Below are experts of layer 5 (counted from 0) of a mixture-of-experts language model. Rows are named router (the router's row for the expert), gate (a neuron's input weights, with its number), up (a neuron's input weights, with its number) and show model dimensions 0-127. Each number is 128 + 32 x the weight over its row's rms, rounded and kept within 0 to 255.
Before each expert's rows: a language model's description of what the expert responds to. This comes from a sample of Wikipedia text that the model never trained on.

# expert 4
Table cell separators
router [121 130 119 111 139 151 103 150 159 161 147 148 145 151 118 130 147 125 118 148 130  75 170 114  52 134 116 122 210 132 119  73 178 188  89 163  99 139  70 144 127  89 143 107 100 129 151 102 131 186 142 158 206 109 197  71 138 128  83  85 122 146 102 133  83 201  80  53 143 137 128 109 144 148 124 123 162 160 166 103 110 114  96  79 144  72 131 154 163 155 164 153 117 181 109 118 146 161 148 156 122  95 192 161 163 160 127 145 158 121 112 130 170 127 132 135 146 122 153  81 165 183 139 107  88 145 108 102]
gate1 [113  88 183 147 139 173 137 119 132 151 111 115  96 154 153 121  64  43  98 166 168 181 124  97  84 186 130 128 129  86 129 124 152 156  50 160  73  71 106 165 102 137 142 131 129  91 139 112 164 151 172 137 163  84 124 173 163  98 111 158 101 106 123 121  90 152 170 135 179 142 149 151 124 124 130 157 111 151 141 112  68 132  88 130 163 112 192  99 140  93 100 170 146 130  97  96 100 121 106 141  92 151  87  97 171  61 130 195  94  98 142 128 139 131 143 158 156  76 113 132 113 101 190 150 182 116 126  94]
up1 [ 80  83 139 152 131 106 182 127  84 108 107  95 136 129 176 128 123  69 107 130 155 198  91 119 116 146 101 140 122 180 175 104 126 157 160 160 134  95 155 119 115 136  99 177 116 102 158 155 146 105 129  85 171 181  64  92  93  83 124 133  85 168 130  57 132 121 107 154 136 113 133 164 115 163 142 178 130 182 126 133 151 197 103 102  88 132 162 194  55 145 121  94 140 176 118 150  91 172 184  99 153 150 151 148 162 151  57 104 106 132  96  76 116 142 131 140 173 154  78 138  99 140 134 134 125 169 133 150]

# expert 10
Prepositions and headings
router [111 126  52  80 162 130 161 134  93 118  81 145 141  97  98  80 133 173 107 161 117  69 118 112 171  79 137 150 184 118 177 150 149 157 172 187 122 135 124 150  83 119 147 144 188 163 145 123 176 120 128 139 158  81 132 125 143 178 101 128  88 128 166 162 139 165 129 167 142 115 123 153 168 132 138 145 121 125  80 154 115 135 153 150 123 104 146 110 116 127 140 151  78 155  97 123 187  90 118 172 144 143 110  60 161  82 117 129 103 178 149 111  64 108  51 140 146  83 165  82 148  74 164 129 207  95 135  96]
gate1 [163  84 112 101 176 174  78  61 165 207 150  68 128  78 112 170  74 119 151 110 117 134 100 129 109  91  89 132 134  99 101 160 124 136  85  74 111 135 144  85  99 132 175 127 126  95 128 112 189 197 109 123  95  99 102 127  89 175  51 175 176 114 158 157  91 167 153 123  88 148 112 149 156 129 124 116 128 207 115 152 132 133 164  74 166  89 178 103 128 176 134 158 124 128 133 130 179 101 113 120 132 118 121 125 150  81 134 148 127 114  94 119 127  85  89 153 133 138 107 134  94  96 127 140 157  68 109 166]
up1 [135 164 117 101 139  99 143 143 102 123 108 105  64 106 131  59 141  88 139 121 161 116  83 129 118 106  67 100 109 146 134 140 134  98  94 117  89  92 170 118 117 168 110 123  98 114 135 161 135 107 137 148 147  93 123 161 158 101 196 107  54 134 147 132 135 119 131 144 213 192 128  99 146 101 158 189 106 125 143 207 153 111 152 118  99  83 178 201 102 153 166 110 107  93 148 129  89  43 124 161 106 152 114 155 111 136 116 167  89 156  92 112 199  84 123 150  84 159  97 146  99 137 125  74 133  98 157 140]

# expert 3
Line breaks and headings
router [150 119  99 172 147 113  92 108 158  71  76 163 130 118 115 117 145 152 111 102 124  76 137 158 141 156 125 118  81 100 149 137  97 117 156 174 141 153 117 114 137 112 155 114 140 135  79  96 116 192 144  58  55 105 134 132 132  99 169 111 193  92 132 153 156 217 161  96 133 174 140 104 128 157 162  65 113 141 137 121 119  46 118 172 124 133  80 145 127 114 183 123 142 131  75 167 184 144 157 101 144 176 174 134 162 152 104  84 107 149 169 151 111 169  85 112 158 108 115  85 160 144  99 153 140  59 135  99]
gate0 [ 61 140  94 134 109 174 150 113 148 115 100 126 150 130 132 177 107 133 151 111 116 154 146 156 132  53  53 106  54 148 173 154 127 164  92 137 126 107 123 140 134  89 160 132 177  85  83  81 136 168 120 108 142 165 110 203 122 169 127 115 113 172 107 150 187 158  83 158 117 111 119  75 142 113 140 121 151 161 138 124 133 133 101 125 129  58 183  93 117  94 129 107  76 147 143 115  84  94  84 162 150  94 156 142 149 190 125  82 105 132 131 155 170 101 148 116  86 110  56 109 150 116 110 148 190  70 104 147]
up0 [123 137 105 154  79 163 164 129 113 153 110 191 158 120 137 176  97  90 129 129  98 121 157 142 116 119 107 103  76 148 112  82 101 127 112 137 130  68 144 128  75 123 101 108  90 148 102 142 170 165 152  83 169 161  76 156  85 120 104 150  76 164 124 107  87 162 115 141 131 132 134  75 118 112 133 131 175 170 139  94  95 130 111 104 196  94 155 124 125 117 184  74 156 172 157  80 115 112  57  65 123 131 142 103 147 148 136  85 161 129 177 110  94 109 192 155 182 148 109 130 126 228 100 174 117 110 134  84]

# expert 21
Ordinals and short fragments
router [189 135 150 138 182 160 130 145 124 126 194 160 110 100 161 111  99 140  63 138 135 102 196 209 184 105 104 179 164  79 120 147 145 153  86 141 128 130 105 171 139 108 135 156 154 156  98  89 158 129 138 155 131 122 188  76 152 120 138 146 134 126 111 149 125  77  93 107  98  86 116  98 168  92 189 110 144 160 169 158  80 147  89 137  52 107 119 168 163  95 161 181 155 124 177 181 181 141 138 116 111 103 138  93 153 126 140 101  91 142 126 156 172 140 107  80 171 141 143 135  73 140 143 142 129  83 143 102]
gate1 [108 120  93  82 142 166 131 110 150 112 159 104 156 114 163 161  65 162 100 115  96 111  90 166 110 127 137 158  92 104  64 139 118 103 120 183 106  96 109 170 117 137 160 206 142 143 113 209 119 156 159 169 121  98 125 129  51 124 132 137 107 122  87 129 100  90 121 141  90  93 152  68 185 118 180 110 161 111 168 168 181 171  83 157  74  75 121 133 174 101 126 186  97 137 156 100 126 128  88 125 111  65 147 109 180 125 104 151 137 116 158 114 158 115 169  91 159 137 178 116  89 140 133 181 108 103 121 122]
up1 [139 132 125 141 116 138  83 139 154 125 140 144  89 136 165 139 107 109 173 118 189 120 143 120 121 139 115 104 141  96  77 169 125 162 137  69  64 118 126 167 144  99  79 101 108 132 130 169  69 136 177 135 158 109 160  80 163 131  99 138 109  82  98 217  94  94 103 101 133 132 238  99  97  97 173 100 154  89 166 153 161 114  58 143  92 113 136 107 143 121 130 134  89 132 108 137 110 136  66 140  65 114  70 130  79 141 113  88 180 131 192  95  88 180 173 145 121 151 128 141 144 132 114 127 133 113 136  95]